From a checkpoint of a small mixture-of-experts model trained on Wikipedia: 12.7M parameters.
Below are experts of layer 5 (counted from 0) of a mixture-of-experts language model. Rows are named router (the router's row for the expert), up (a neuron's input weights, with its number) and show model dimensions 0-191. Each number is 128 + 24 x the weight over its row's rms, rounded and kept within 0 to 255. Numbers have three digits each.
After each expert's rows: "gets" lists some tokens that make up at least twice as much of what it gets as of all text. This comes from a sample of Wikipedia text that the model never trained on. Tokens count by the router's weight.

# expert 27
router:139124151117122154053127141134128160120110127114142084141115155097103151124113150142093156156139162113099167155125154119130134131137128149153112158133142144104109120157126093177124145129128132135112164140140186152139107148156122144075084132115117106115151114116083191151129158123107143167109095137104160128115107131137108109112146118116102163124112127167059069114132121152104124078109162140133140127127100161114151118129132141130157103128143134095128160191121134169135151149108124128107114149062148116138084139120182130133099125118120104125103122142106174130166125122125142124
up5:160129065119120163096130147107146130151134149134137102109146149134135109128148120178118149124158167140112140166162128134141117145158199117062140137169104107140174103129130127125129112115094100155158125143154141078140130097152129118123137102130135140083123099111159130115176170168185122104079146157121176112131127121131094120110162122129110167150159141124111159081133092112129103155166113138135174152160117106131106124097111147104106152115148116139137159121110150132162113131164102100103124121106138095132134136117168121111138153124101130129142159155164147160173121145127144134
up6:151163155087127090118127129104113103124115158113138117124132131109125193084123105150170115114131149149134161135121077105074088120133100088123151130115151127114132151113133100108122134128151141136153145139129115123150117143108113113106147130153137155162140092152125188117069138119137146117174139101177140107100153104157175188125175157111134120132151131123111110095141155139147143114147143092098111170133101125119095078145137119112124107139165135146102174097171128156162118167116132127112175157127117122148135102163141159086137120126126131133118150156130098098091135142158161117
up7:129151060098168092108148143145198150118175113135135131134133117161113120164104087170126117111099128123120121145104137122151133110142124096132140159151109114132093151122117171169122129125119147116131160147083167132140111162061130107141120118095121163089154086145160116103136114138089129168114156146150127169149127122098115159084133140129101142171073094128109120133152109118165114104138144128102128181091161142139121145109104108102122147145135115135095141117144107133127142142117117105107141150140166131157092128116091110116106067173125109128099114129125127142101143115149142153
up8:127126096157091147142163137147115139136144122082138108161111162118155172110118141174116127125132144157133118150155097147144111116152082133120108115134099154130118192089135147139107120117152136135127101136090150174127139088147127127132085083123152156127132118131117130153104133138102090114131096131124140172124157095164135120160146121131131092160150143119104190139086118080121143107154160075170125143163110113115096127143122089111108099123087116122164135173125117106087121148132091115133107117134146124087108109148087126116099159158110108085088121122130121123150178097100125112
gets: " (", " \"", "\"", " G", ".\n\n", " D"

# expert 59
router:127121150125103147102103140096139143129128141131131084136141182115101091148148162140124136144125174130107160169099158104137151164147120131158120141083116159085124088183150084146073129146111126139097146123119167149105132098144086141129113094143113144125136115122138154103143119131106127177094081111125133117144064120147141112113110139103123147131122138163107106108137134166058126105073139136143166085124124158124081126096120156139149112163145116120128168180132152164152116095122125111142107143133150148147114135124170152138121145148131147123123080133100132141144102099105152139
up4:121135148107128135159078133129122143132123093175133146133088095104123131172151160099154152146145109169146168094115122165143153132121126153156127125149103142136125118137145108114092168121115111097108132140137098117142160109138171175133193136123144150054132135128104118133128110169135146149174125107119117129136163141117141126134094139108137118164114156101094134135141138167102127140110135085090094121116165159133129162106135095127138134175119131109150133149157136108144125132151144145111121172146210119122095123133142103104089147122113132139176123103148099105187132112105088103
up5:166087114140132135150131119137111123163085168143106111118128092130140163152147194119156128127128136100168120119192112141143146130106135155108150115100123127125195112121125126153121108125145106092118109145128137163144126070131167114135129102125129119129126100111160114127130115103155169142128143164092123131097101139112133128171120109103137130060163121097113123112168179124116139143138099131136146165138138137128098141095133124129139165165132113113127100132122103130145175127079123138096126118137096122140179126143120118112107166134112090175129112124156117201173121087100142164
up6:126102117135145129126131141145133107123106116176121139103143146165077111113124119172153122083127120163119148109139090127094123111141124143179113156100126131130134126158116103087162148100133172129119137123121125092124100130134140104126101145169168142150143125106187129124129112126111088128103155158172121118116165105108134138063080152096105132131153157138120121110129122131122128126140096179159129121142162108144143138125135109147163148154113163106106170132151183132147182143129126094133093096176141160147109118117119119104171157146108073095110166156094114124099136086134149148
up7:121129105160145141118148087109043134147129153143134152160054152150128129138113114131116165115152125143132119126094098145135116117122119130107131115089144159165092108097128140134123141111158144076124112089100142157131099133149142062162136118149131150111126138162104132168153095109140108124137155065101140095129109159122110140163154098142152112167126160155137145132111132164173144105120131166126145110120137141098092149141102109127129137168151101115113147140146138081172163119111123175121114103166145111119154112156155085110124104140154142138128130112080102117132143097112130104
gets: ",", ".", ".\n\n", "==", "\n\n", " that"

# expert 54
router:135159133146099150095118182120133156124135136144095098129133174123071091130109169168113108135131137115117151126134123122109130158158125113187143131103129134098098117146124096165098086151139085148117131104153143140131133113150099140130110094117123092127111109125092150125156129138127111172109109102088158131153108146129134123113166112072075154135123150179105113079104091160093117133109159156104164084126135128101080120101152186134131128167151115117108124144127147162118150094086134153103107124116121157146110148112131124112101122113138152158123088180126153132134157131115139142
up8:115179142137145157135171151093160156110104109172167111119165131133115137129113087099112132115154156137121159135190092135090160151146152116096123173098166149143069134099080117153139117161133136125147136075138099135163109121109109110121145086094115164130156151119130133124160131121146108109132095096097119109145128127151138096160092128140119110156141126141131116121077145075134134159113133105149139129133109089143142101095099090154121135154159155118136127151110144157124154134139096101144144132114124150104060112117102104081126155133129088142125096097108106115111127153149125121
up9:113140127108179137152117122153135091160153128122082105177125129145143159129107145120130119116132127175124114107081140120129126108151132097121132155157127139159154129130163120127145130111093132153121101122100116133144141172108086149139122103124110151075073088134106157118173150125140151106111103181132112142075111132116056137109100139163100092145137145166125084157107115148101141136118105127119111114108123179154129123149140126128147150120107108184125105132145135103158125146139118127111121105140165134122207140175128110180130096126098110137101135126181123132105109142146152108
up10:145096127129145159154104099129147144170089158118126113107137115130150112121151128181163140091164130141125083109116137126161099139151112160130138175148099099167141136088116162114158094100121140162121120137143124120108109132139152112110116118140163124101131129117149151132108120133128149123139132126140124134116169102086163098073102106095118117096190154130173110134168152170136121114154130159163112162142149132078132155125139134133126180081192157128120134129147114184083149146150164127096133080121123136130120146109110165097150104104116114117157108136155135105142102139114160119
up11:108121109125153154141134164108115108125143132136116127162147089117111139126099115134142134120140141144093116112154138135128140112093157117100097106164132115121176143092140119195136099139083104133113121076149115099175143108132150165119126164167097118151133101128132110141125090064105157126090122166150123125130138109136114106139118178151111142107173117091130152092098099119126084188151083132115150123096092124106100096149115144158149117139143119080141151105136113105105165123097125123147134138147113082146129134119101115134158122124135116144099139159124095070110127087176097119
gets: ",", ".", " in", " of", " and", ":"

# expert 14
router:125158147122115123095144111096147162124133131141085137100176144086134107156072146143109139197124132131132153128134136106125139138110130142185132135145155118138106113173110107112139128122163092148121134136161105127123134106150128133102079135138135105103119088106069181166127126156115129179112129132115164112125136165159096104124133108105113136152108157172106110119126131130068115153103178130094159094171109131130113132115162134108139116138160130062134137156129144146149109080115136120096118126116108147146129152125146146120085155123165117180117094136088158131151151138128151137
up7:132084120123177126158202107141138083158115126161136163112116131165148159098142166105163127086134094164137152116118162148140099130107113115135158122134115113158151116128151114067151136152167149188121117129144135121155117114176104079142131132148150084105077133103139125126095137121167103133126121152105102138119104119115130110120106095121150158113122139127136139128125140138123111124148104083099117120116067160123106105113114135151099122134126092152116131127075094142172136119094122113122167118118105124137145135108119161078172129169096119115142126126137144113135149109106187144
up8:183123123144149093120166127138125114120129123152141111112175144100132129089157118132138132091109138164113126115120103118145162092123123135099123152118145150123112091123129159149180108186126130102106161113125135154088130087119114147132140112133127117107157103111140134100145131122166134130165127125150140173123123105134145141097136106163091154116146127102118132115075087127146070142076150093148118109130141112110156122083144173154153139107107153147100143114083127163106098119183181121137114150086173140116145153153146125159114120153089083119139163103118131117096169126122135089
up9:110165124116132105176148126162160149128119096147114124149152134129144126138122088097153120118120110113115099085074141141080140125129140115162117078154121098169133130104134124157144083128160098133156148095112099161148182115144091127142147098140100122101116107116138088131135155154152113137109126143123131174138115125115109146119115140125094125094115161129151187116141142114102152141136090113114116129089114078103104169137147174138136143089175171105127148085153147169114126099119190123111150129150139128159147140136111116103084167138089110148123169155112121148120117124133136166
up10:120127173090123143135130133151131147140115136136122115127124090131132117103125129145140136120154075114140199089166166131123116136123134132104131165090145118139069111163125159147137141128147148127158162145105130104156094162137174131140148145084159158117148131100136151130135113138155186096129165164139139121124145141166110163160097149141173145110153135116101131170117143140127152146124100110165154146088121091105122124131103131093108119164103110156150079120127159180130128176125160185119118126162184137077114121119120130128127093101108085149153121133109118105126137139130102123
gets: " in", " the", " (", " to", " on", " of"

# expert 38
router:136171147140111127090116107109126151114167150128120086104119156119101126118079146119116118133131096117134125110139097137130093168164170127148109099105130117097121118188161118150054164129112083123079159132154153154151092060148099110126121124109142100110149136145124118130092149113118134158134089151099163112151144137155139099083090110122144108131114169141120099121111099130082151111066150141129147127125122138152115123152141178106152153108134134098123168147128164127129112116142115093145135153055144129098108139098138100118138127110129123132121101136103102166126127127116140146
up4:145129137113113147115078091146116115150128139186134141078116131169166135109147104113102123132159147118176160126134114115123121125171146156141083090078110129134105123109151102149106137148089108130143098159155147116106097101137124164131169156137137085144168110108151154102129085115159122147088132119109117125150160089139118099118131117163145114141144156190151129132119147119122125088135155117095096106130117140114152141127082109117167092117147102182154094154113107105148105147108123118164122113090115148096097094092142139087066137128114126126129133142113101127114157142109106134
up5:142163136160101142096109091126099119165136103146113123138113147187120158132155095182130126116172129172148142103143140084096176130099145134114128144175144125119132098104111132160126117129115133118130114150166146080114100138156140086126141163110092105115114101108145111138107120167084142129099112155111087094099155096099108114149170128110147126150125115147143114146163113116098099131132095131138106087110117153132114110165068127163115141179095143103139125143094154106140187104089094116116130126090125125158152086135144101111081122116133133136132089128116133135136113121129112146
up6:104088114101160081096171154095163099125153099132103096125132179144150143128116152104104084169139118137099117161107097150151176148139112140128089145138098104127093138126159118149143104115071143090149093138113164188141170131153139134113152133140125148128150135156125109110085123139138135100113116124111135126103149094116119151150092128136156115073147148098111127152118114117129094132147135140121121136143156146161139113164109117145089165130142133153130128084183137135168170126139147110107093138128129133112127129090105074146117131121116143121140109120106103124110188101175131157
up7:151125130152165142140172091108137104143129147123126117116143123128134121121122131103179152086174141142169100119151100136168152168150121156126092167159118096115129145161128147085098135129159122128063114149109094159146173093129124139117151099152148080108154143104107111146112148127122110114144177168133144135121147173074108159124125143151123143162087104111130148124126132113111122162189124150120114137130111112129126109152145123151177148092107124106137139166098196111161127150114083115122117159142129160130125146117139152132146098150156134118162103110130144103089131096158126144
gets: " L", "M", " M", " R", "L", "R"

# expert 21
router:128161115126097161099156151120116196087146150109129135098127148089075097150131158126106087124135090125120158115165112148117115130119158096175132107108126141114103142155118074153108109120132113141101178069174135138130161127163146114146105111123120074128104116186069156140123135125125141146092114131097167120145099159150142137106153128087100102119118152144138115098113126102081135132093200159120153120131093108112116117108149177115140115151152121095124123141121126124135144082121111141105132120109123141129113105107122110137148139114129159141096092148117150130129156109109119137
up9:176148107130115128102157096096127125136142111112139158131126128107091128153115151109161132132130094111119140112138072151129188169106164131163131108101103149125101127105102197130125070127132125178122083135173097159116106138108136119110181105136117116162122119137092159137145102149124119110145117124106137136126144107136090098138137128135098127141128127135143135149150127069113126128077131116104135146100116115161173154104109129134103133119150149143139121212141119094133119107121077110111107120159118149083122140145182089127117132127126133118163147111104136151099175165149140134
up10:065150143067132119141148105095084100163097158133065116141138148152129080102143118057139141130112117148114136126143184088091136151131163161096100108115143112145187135143124128116143132124133117132140135124131095145136155121141131108110145134142166162127097104120138161164147146080120148122146127167167120080136096105120099099106137103123120128098143128108134146155121141144115150119141058153152121118094075153095151126140140142111133131119140169140153132094101124101148140093132129148109109170103147123154133122120104137129149076127137124131147143136129132137120135139105183125
up11:109139097132109072139139110119119150157089125092153112111093142151139111091124096112135129123137120114123119120132141134141146111152087104056131096170137142162098135143129135154131120098095091109135099134149194132059128132107152126155126118183127107111131110133121144153134128095116149116142124129130112151092133132102108127125145089121132096158129105107149156074113112116162153183148154109083143126123154113102170150139134113133121086131148177147104116141130092124128136127145152103144090069130118174096090148103126130154129136140167152105153121081140105149127096139092123122
up12:106106125146146081098109132123147148120140129145126142149126135134142102135126168115098152118180104089121129130076111103134109153085188149107132140127082136150140110113066146130149123184138110121117129131134119107185128114124106090086110155164175123158143147119122116122108156170173137131153149095122135175088129140129089135119114128080159084147128104138139104146105139096167131137113162088149133137138125121149091156131166164182141116121097133148146187128131146163162158134107147158153107127142154113139148130143122107146118118176106116148127139142137123136125163157156146125
gets: " of", ":", " for", ",", " with", " in"

# expert 37
router:132126128148127152105166146087139147117148165155076123064157169112108096145120133139088108160169111130123159127154124122096094142126115120158128110123159119103111138176104120139140116145159099137092147128159132150116142126140131127113082145091106103131105116172090155143143118156108127181112098123116158112137145162127121107129151102070104114158107151155131111103115117143071142166121164125122165108154113108107104141110127216097131118159155138087148131151121126123115166105109108157095129115113130138134119158113120132095102128129146159177111116142132166132147157100107128136
up6:103127143122144099133171119162110134104117180130104126152141080148109160154174068146183128093136147108153144143130191123129153145105129169100150153129115104145181142115142123117153089138135141165103188159148134132193106123113153150091160167111092115124094100121165113134126104108123096160104156120126106125169130124130148119124119113119140131133129148162117128087102126132144146131118135135096156112088153107103138132114135193151096110104079132105103093119154148119118143114115139092119134113138158107104124121119139152139130177111163108113143106119144110104108165145140117126
up7:117106127125111090158076137105118137116131132122138164113088134136124142083114118110146115123097121138104133111145157098127149130121143155068117133162104164139173119145126079088117112163085151165137109131149155097119142135113153090130129138164143115133100145131176152083111162128168136118163133129108106152089119134096086139115156119140121107176143137124147125117142147077147152162145123098154150133096083100112148136100142113141106128119116162098089135097123110117145087169124093105112073123160151142118119126110112167126130168180138141120146122160155104092169123141089108144
up8:132123129104117141158108149145150124145124115088147127145102148123188072137126120144081154136144111120106154166121120129131124167113101130165116093140130134149108139168126158130171126137117139143093111122126100183135179120157170115121108093153106139094168126102098175130133107164090110086146113158128114138113163133102141169121111092127112140126151109085155084158131132122185135108163161131126095118120165155104093129095103136140113127127133108113125128100124093084093123171139151132149140110145117118071139162146117096120129181116160139074132147120134108126157122143118147132
up9:118125145160119109111136117111140135113128134121153144124116146149120153109112113119121075125108133126107112158093199145123099144125140138145139107117133141104173135101093157110106137143179126137126150158156178171127129102147130100103176121133168100106140086116158144146094139091148113178169154097099129141166120125114160129090163101088157109154169101097138125112139138129134174147128123135104106125152133105121122161151107127143084103181149122156128085112144105096115115132130188128142178149144136129101159110138127136080122163125143102158150117119130077133136162154144151105
gets: " and", " of", " to", " in", " for", " on"

# expert 13
router:105110123128109137086119162099099186094136144125092095116165127098100150134115181106097154132157127080129154172099124114128089145119175133160169144145135134108122100162128146160116127138095097146136148156140118145128133099115087134098129105125109110135148134139061097117092150147117113144125114082104107094119125138159148098122167149136142125123090127150107118110111077154094139140114154146130198136153119134138122127099099173121141105132128166115116171164125143183123127130102126175114121111120144148111131109100152146089111141100141162153096092149126133123155118125115114140
up12:122109122129103086113123128093112100148092124112088154178146144129147113052158108109092086162155123110126159146140162135152146135094125115158180136139138149133107122115118143117114149139130134144103135113144149118137166117140141097114134146140145128112122161149140130140139156094096200167172114150184135143147162059133108119159119094090155162125135123137141129118131097082131152121149144100113146109141172147139135108142095081139131158136072098122122122147131099159096127187100114146121138118124126120134103123149119122166096095140135134088127133104133128116145117142144080115
up13:121132087113104104141102114119137171128092169096094120121127148101148132130153116093121132126117101139102153155090120134109118122138088158082127113124113110098152123158107144155106101129111127137131102109124110102119173145153155171145112160164151129178132142129146107154145119159122155115125120158152127102110106123127087140147134140110133108138064126097167144137149082123161158130146087090123150149112139096093151124124114124118145133098135132122152117133116126106122168137138104088157124090185170137155095154115078146163130105174155073105124099152183124119170117101100121101
up14:105143092101115138145162107186106082129165132180134127171130160126141079114165148154145139120110130139135104102149106158169152148171153115116097138115149130117132139131113114109170124120102125177121129135161122137150126098107129162138116150115134124127138111120101164122115082096128149117137116174116101153113162123136136067133182146124137091138127116141138119101111120140144171135131089083125185163147154119105133123133099128078131105140107124119138180145171163091147133114122154154111159122174112172120099101168126095127110132102091128117094150133142115109122118147124112092
up15:136095141087112124105143143166085120136101164153147123152090149126122151091124139077127110128131107161162121104106144141123137117112167105162113155137141147098120175091128113051114136159125167139143167112107145088125123146094143157130141174150139116102106160097125114146143132114138116119162169096147113115118117105132125138104094102095111154110143121112158157118165146148113104128114097122088131128112141110115114162136077149092116110125157096159158156189133104163109174120119113155106119153137156128168125111137106150128127147087154101165118173114144126127138158164158106119
gets: " was", " is", " to", " were", " are", " be"

# expert 50
router:141138131129091136093112153142100176077139114134099072112142167102086128155129178117120122141140144078132142153107095124093115145135183136152152118126150164099109111171140147161089131112131103155112191121110137153135113112111058128131122077134118138122123147128080144119128128101112096161119110114119110126111100130115116144131149130120154127155109126157144098099119096132088122150098180170124206115150128117128113120115118163129150134139129156116089160156124116143125141119105109139101113082129143121101139133113165154126137146109131159134064085134131118126141121115143141102
up6:117109142113129159128148165135093126133085133121142136118077126118137133131119163105152110136132091107109100121045134122146136139125166126127128128128107100145110114072129106112078068114174087139114168121087139129116139079104150103126154124146108099106095142137126107126122126121134156113155101103157113099104149137124129100173146104151143125142173136160178210130148125144100133107138173118135151158097133118124104109122117085125164145130135136102090128144141130117080091142104108130164131137187115145114109129099155100125110127095099144152113144116115120106108161146129095136
up7:170129091133109123133144109118095119168103095123104156126147197126104154146143137122123165122132133136148160121119127152141135146115128096145107136117115164124102121115138100093106122121094125140096124104158087129142133123142107138139136151158142138119091082146132089085126164114124153088153099191134160148142143126145151131104113107145145087127167103124129121132131073084126100127125130124115089112148107128114138121091137163127176111114127131171111133147075102150125085170170102109130112141174108138109113087130150088147134114109143066089132093093171149155156142144129108105
up8:135144129129097150143150147140110153100142131169131074112131178107112154134149149098138118131119151116088103140114165106090096145143144155161187126152108105158115157150066187092167089117148097176128135131176151140177121132156124137094141112104126086114130147128137135123135097120149160125154151100146108154121102107165110120155103150145147139140122123150174142162128095144184178156132118113112133107151167135133129112135092095105098093114128131122156111121148129140103146124107134110124153173136117146143141099126160126090173144134144124170138091122106111111156140145111124120
up9:122085126099160173124144139077169117149131111156159134105095114110140121122092149149150129124196135145142133086094067147110146075153114105142117147156146131169114143144110150099149134117158131139133163148102128131129142087185123096133149148142124154133154111116117107161102119131162163103149127149150113156097142146155127166119141113066146089155116110111147108141142127119109108110132159122170112152127115167136177114121118146140128097114116182167109146135088123114151097069138145135148122153131180138138127135150139150160114121130129097140131139136139155113120146107173097113
gets: ",", " and", " was", " is", " as", " a"

# expert 51
router:082131129102120142083104129106158164116136143118104133108140171083121132113138143132091137144135121125132123131153162120128104137140153118143105121107110157117124128163133071163062133108147087148113179123167182138147106126151117152100093133122139100129121144126115150148108137140128148148098102158097138089083131123150111112103127100124134115103093144177090128130103123132085114134108155159151172119137077152151115132127139152136136127120128119090121133185131153180156143142147106132118106107095137123130079134115144134118092169122084105117115113157111182139162137139110190157
up4:151108132213137122148170103117106090117138129112124116140109098141124132135185127130154134110112114137111155112136139122126109098155119169142092167164124123104098132160109127143144138111171116147177159117132150173165145128159108159155147107120094098145130131131131112099141126157160159117141077142131163122124111106144079119105089111141075116086152132129116142142053119133107136158131117106121163148106112161122135156108130114098111145131119126161147099168116079122132139111095148125139151144144140142153105098081152134105150124112102127157117072104138148155139111171112155135
up5:104122134104098167148134081097107132109123085104114137106144097140148176094098107105118109136118104173110129137125117134094138125095140135143167146094114153101182115083086094129087146099127137144136115103100121134106137155133171138147131141123155118157112129147170123133084128147169097108141133135106101114142136173162118106121129132133136150127136160089155131129095139121116162151121100118138151161101125135076189117143097136142098134068145136092129150145108123149128139157125087130142118123102145108110140142166120131165120138161087043162143134133134103130169110132114121140
up6:153117120151155130110137110150111111143101140123126121174149170156090108141077114143084174127123104147109091105108164112119158131137138119138106110127140125148123129127137145135083157148140104122125166107169139122097113182125176103132169115074133128103174115142136121129104098151152166117132149154143106077139102122163154131159093118103144153122116145136128175158185145118142122179125135142131067156126125131154128156141145108133126080129143126113145124168129148091171145098150148157137117131096149110125138108103113143132157098190087130142087119093155141126147126116144139155
up7:131134089146115127106089114101160128140099129091123152156100140107132133139120167112106160143125094146099110136201122105145175166160117111109060133141116105096153130135138161133118123098149123103164170163148113093156163132119169166122110142109120137093117117145136118108150120123145109103142102180143108125127131133121132144126116129130140141157112101091113112118166084131172100117106131148112171129140143133107099151121158127097141110136168124127144118171152122152128117163147111138119085125099183149116071086122092116161152104134156087143135122147146117106076106135097098112
gets: " (", " \"", "–", ".\n\n", " =\n\n", "\n\n"

# expert 9
router:136107141145118144151120150120144145076140154127122074082165148117083149144113146120117114164116131107138155148112140142122116160119138120125149124111144139123092111182151167137101109096112096151148154140155122121069098112109088144113128116117108125158110132186108143138100121139134102200118106091129103105123123106174128120097157122125156150108108118164125107106150087147098142167104163157123175103117130131164138165098120128107123099114199146116097167136121132133123117131100098132105133109121121137109129138096179160142130189111128147158088109111125132117131127109087134105
up8:126144166099119121103152158104112113100092094134143128151147109106123123118193131113119134136117114118130115152127142118165139154093134153115138143148123128145119138094126129097156127130155123139165092076089085137156135138138152097129134158147136159113151128105123079128116142097140151109119106138083155118126133138180147127104155116144137172145113112075141113102199182123130182071116117097116131112098139121095104114077128131124133123111158101093110111119117105138108156111192093136124133130162073169130115112147078132137112131106103165163135102112133113103142112132145137106
up9:137111105128134125130135175105121126106120142121106159123144100141109138121130121155135136138142165122092112144089064127184126140157139121139152135114154114141160092136148136080145113080090137146136127117096076130113145139121092139128143140169126149129169131125108095103120112116123122115136095137109060132119178120122143128155158098143105125141108170151168150116138127125153122124147120071118141111123152151136143139160120154109056119115121088134140098108145146138188177124115118133109090143165120134148137120110113105152182098140129127137121098160160104098195127103135092157
up10:119124132121125118117131136114119125120140120178161093142071110169123142143092134116128087128134142100132113182162108095155144109102149143096109140145146131111136151120154121120156072139124129134162130181126112119162096140152119148136139081182147090179120179150185154115141117151121101145160138122114105111152112112114130064125131075084104103150144149130127126147168128124144115153075136135129130116120122160169151141119100124114121061092122121130119120120155146118120111102121168129126179138144149137157091137107134096115112176103118146158137137125125154163134146120085124132
up11:115132106108114176072158106116151079113130150135144145132114154123110136153112140078124108122159148169109134163119090113173092161119090146099137145113149115132149144147099104109149109137113117160122114128120132070167133113097130141118078092147152167106137147155124150117137119125157155088154131108142148090115134161170117131134172113127115111124107147127149131131119121118146147148110099092173162107117144141105120109118103055126110119136127116162136112071137129118155131133103131140122153153154108132169146126090102125117118100160135148138141187190156139152134137128124186103
gets: " he", " was", " He", " his", "'s", " it"

# expert 60
router:146145133129129149105143139101135151082136156127125115106138168124080135120098166133133106177129126129128142151128140129112103125144159118146152101108095189098119100161128107169130111144135106148124180123150177129107156106150094116102097094144101089118107121164142129144117162118119121163108140069094152121094124161160123105130144112122120134159087129170125113094126094153087148144099156150115192126137095142122130105141128111126155127124142077078113117124145139113131112086124092116119116124103105126084158123072167130099093135118156128123091085138111133119118148092124160153
up8:156167130146158126127128186159165101117083107148135114107139135096124185128104105061124130140108134091163149143113102099136140119109144116137126123144140127118111137133080125146127136162110148106144133146102140125086154153120100134125156093151124121150152117145097112103142133121135100168135117086084150122154131116106091132145141117130111134142147148108132156157103148118111148105159109120116097141138101162131056146064141131115144194132145119137162118142116101133139142191156100122125166097097120127129146106148147099120101147132109116130116169153128125095120184192132144130
up9:130114125104059055112120122148151170144099159161107105112157128112137114074164100107122150144105111108120118121124139120137086130105135119136121119099128137121130140136139128102115108108148173112104085116143131153167163170114092107072138150110119127115122126148105148163112141049152149113097127133072148083118152097132125116146123127137080186114136113107130116163139105134108105146100148120141130094098157162133120113139119120153137125130145133150155134088113131145133106132113107117125079148115134127147157074120096111136140152123188138116120138132116170088092118147115152127
up10:161126085101136149114135115122150112138133182143128127139120098121126122092131104142133114116125133157099137156084100105115125169130136144205068127086114114142095132167127124104172087142116159136114168129068090141145164101132075110148138138151101154137121095145148128102108103097142148118146096109138084116135143098132112098148080113145124098141138133136124172131132132139185139146155129153165089150115098118124139150140146119120114128093141098111175119113132089133081146155103122137141095136152129176131122112166152128129131122080161137136114123110115110110090150093097127145
up11:095117096098085142135100146127129108143148132140158134126134085117133144150097111131104128190083116129074134110092158109118136109119108104134138157074107132108169140112122129139136122111122157123145102129117130119110193101129125122064100121162139122104149118141117131100128154111122129189112124135134099099120114104109099136116156158131120144116148101148160153104121130178132103141114181112119129138141103132107147096121133158133113124095116095119115119117145092149065144142150107104128129143128140158096106176102116098154191092099144129156148167099147172137087139123102159090
gets: " the", " a", " The", "The", "'s", " of"

# expert 24
router:109158149143105147094117124124144165078184142132115077134132164108116123126101170128107159124121141119160149156122132099149110132159125120148133108143136130099103144165127115161117145137126139137093139139144204160115097105109110158098113128108091092119139120147077185137139149116104128177142100128087160116140127141123145112103126167151095133119103133134125089122137153132098138059149173145105155159174126171107091127118116167127139117134127136119105158160147157183121150126150139105101143131089131147133093159111158114137099108132133123134093105125093135144154123132115149167
up3:159110177117152169123142113129097076121115093105071077157132140142141149126151109151105112120113159121146179121120148106104110081121099148149156127128123128146143148128110104116151131151158142099159084124207188106134111138115121120125151113110121131093118139166091185143128158142121142123121084125130139141095115095160124123110135114140124133109125118089108157121162097092140135160167131085112096116088151142146133114137127112158174115123156130146141124085147114102098148132126150093106107114140145078141120087080133104117132121093088127148103114149125117123150136137122098116
up4:111137122147139157100138135105130140129172079138153189104139107130159116142102098161119118132136109121141141138110150114160128147102155139120122134113126136110153130136123128131127166147151138117111106156120137125139130116109119103134153095154191173101072124170092100168139169162174098163154113142157161135164125147088124138136166135128137149096106117120131123152111122094106115138148093125113125119147128124139139149159167148122120137127129104104058111145137133180120131138172137156065131161164121143143084184144114153146104069131115106137113149120113116155076142172123130127
up5:114116098168146154121131107113136155113085159141106143165144148090101084107070165118114068129087113174142149114124140143147130124150084154126127163128093097111159118115121127122123126127144146152164108146088131127148121049096115103155113132154127046139089141124168125120148092149103155110114138144116131163106130144123122133134131151117115167137155122117096131136145128109113087146105103124147124118087141108137148148116087143137118134138082124143140156111145090155069155144118149128141130165125120121135107192133160135159114149163100125149100127135130107145121144155145145156
up6:135139153120145109144136113144138132172144122103171117136126145133103166111119137122095072133140108171096104114107130131151144121094143165112148152109129166131112137138121081109161116169182110136116101154087113097152104137127146141130141161128094125156145104118133124091115162114112141137128165165158142123161115108139078149108094140146064108106149132137113123109163173149117125113175148089100107124120099171120139132147108153181106149123079118131124156110128161187081127084094113130158108124158101153097121152116134089112152100151132129145158165119157121138107133147128128113
gets: " T", " B", " K", " H", " M", " S"

# expert 31
router:129129120121150128105107163118113158106142146115118107119140141139081132119136128149086127144142115135099144159130119114152083142135117119167159118116148125128127107162122127113144137136101080126142154117186143119135132114134099093100124104125102086125121129133107131134094140150121142171102098114108126105145140132175162087115099109115087142090106162206141117086109101143102123124121142157148162136122103136166134133105138154125161121116135120117149123160087167177155131095084114155120086114094115161147125124113117144119128162107125162142129092191090165139136139148116093211
up8:089126134129093113112111141126101106128134113123110158151118128123159154100137082099136113148110143120127126102150140141132167112128144131119192113132142135130134123077144135155143152117098109103087093096155146115124168145163146127098138191127147115125118112121131110125144123164150138147131132143179132164119093163150150162100135180135145133113078145131112190116166139089125099101117112052132161130114101124103121180150150140121144110112143115152124123120139139092122058134118130152137160147119157164098111125111154118117133153080117124111078095169118132116141110154156096102
up9:165128135136115102173128120107151107116152113080128098137121057168123147093156091178122135149112147115158140134136123131107121099112112111117134142147099110136088120109147152146112128150128117116180101178123126142143151152114139096108175179117172130121117143152155169109117112169096103101142113115101095093161115121139122158123143114130103139113112124168147151122154154094105097105104134163130158104172108096140152119118081119148133116184116134119150119097081126121162136144120121150123174117120143117127132098113122106103077126097110129123112148143159105186112150133156124168
up10:130170119167143127110139131108107106151107185141125147102127111113121110100102119100147128113170116134140134124123164133155117135165144144126119142136135141104101130096158152118150172107089115126112164116114122172150123136145119120135156147126102156116133090151138143125124057123084127177103109167139086117178130107174119122139133120157124082136130102198131140118142099160140094149108141141154126116082091085179137162116125133184141131130104153132142101146133159152154127132134174122098143094133146133131098107174158128136113129148113121169167129132122119117145085155122082160
up11:113112123108127147091123136119161164132098161121115128126142142135169105076160119115118148125116156156093160088168113138147170138155137158113122135154155100117134119112116165084111114118111147096131112094160149136167136149128166070159130106135146099153124148160137082088109096150142177146150148130167120107148156105147099122112074161131148091097154142117121139125137118132131150065097162171067131114094137139109138132133142101092146168151122163117145172103140134097149142106140148160145129101136133117150152125126133112153113150111145120151126111157107118103109148092131091101
gets: "-", "\n", " for", " with", " by", " to"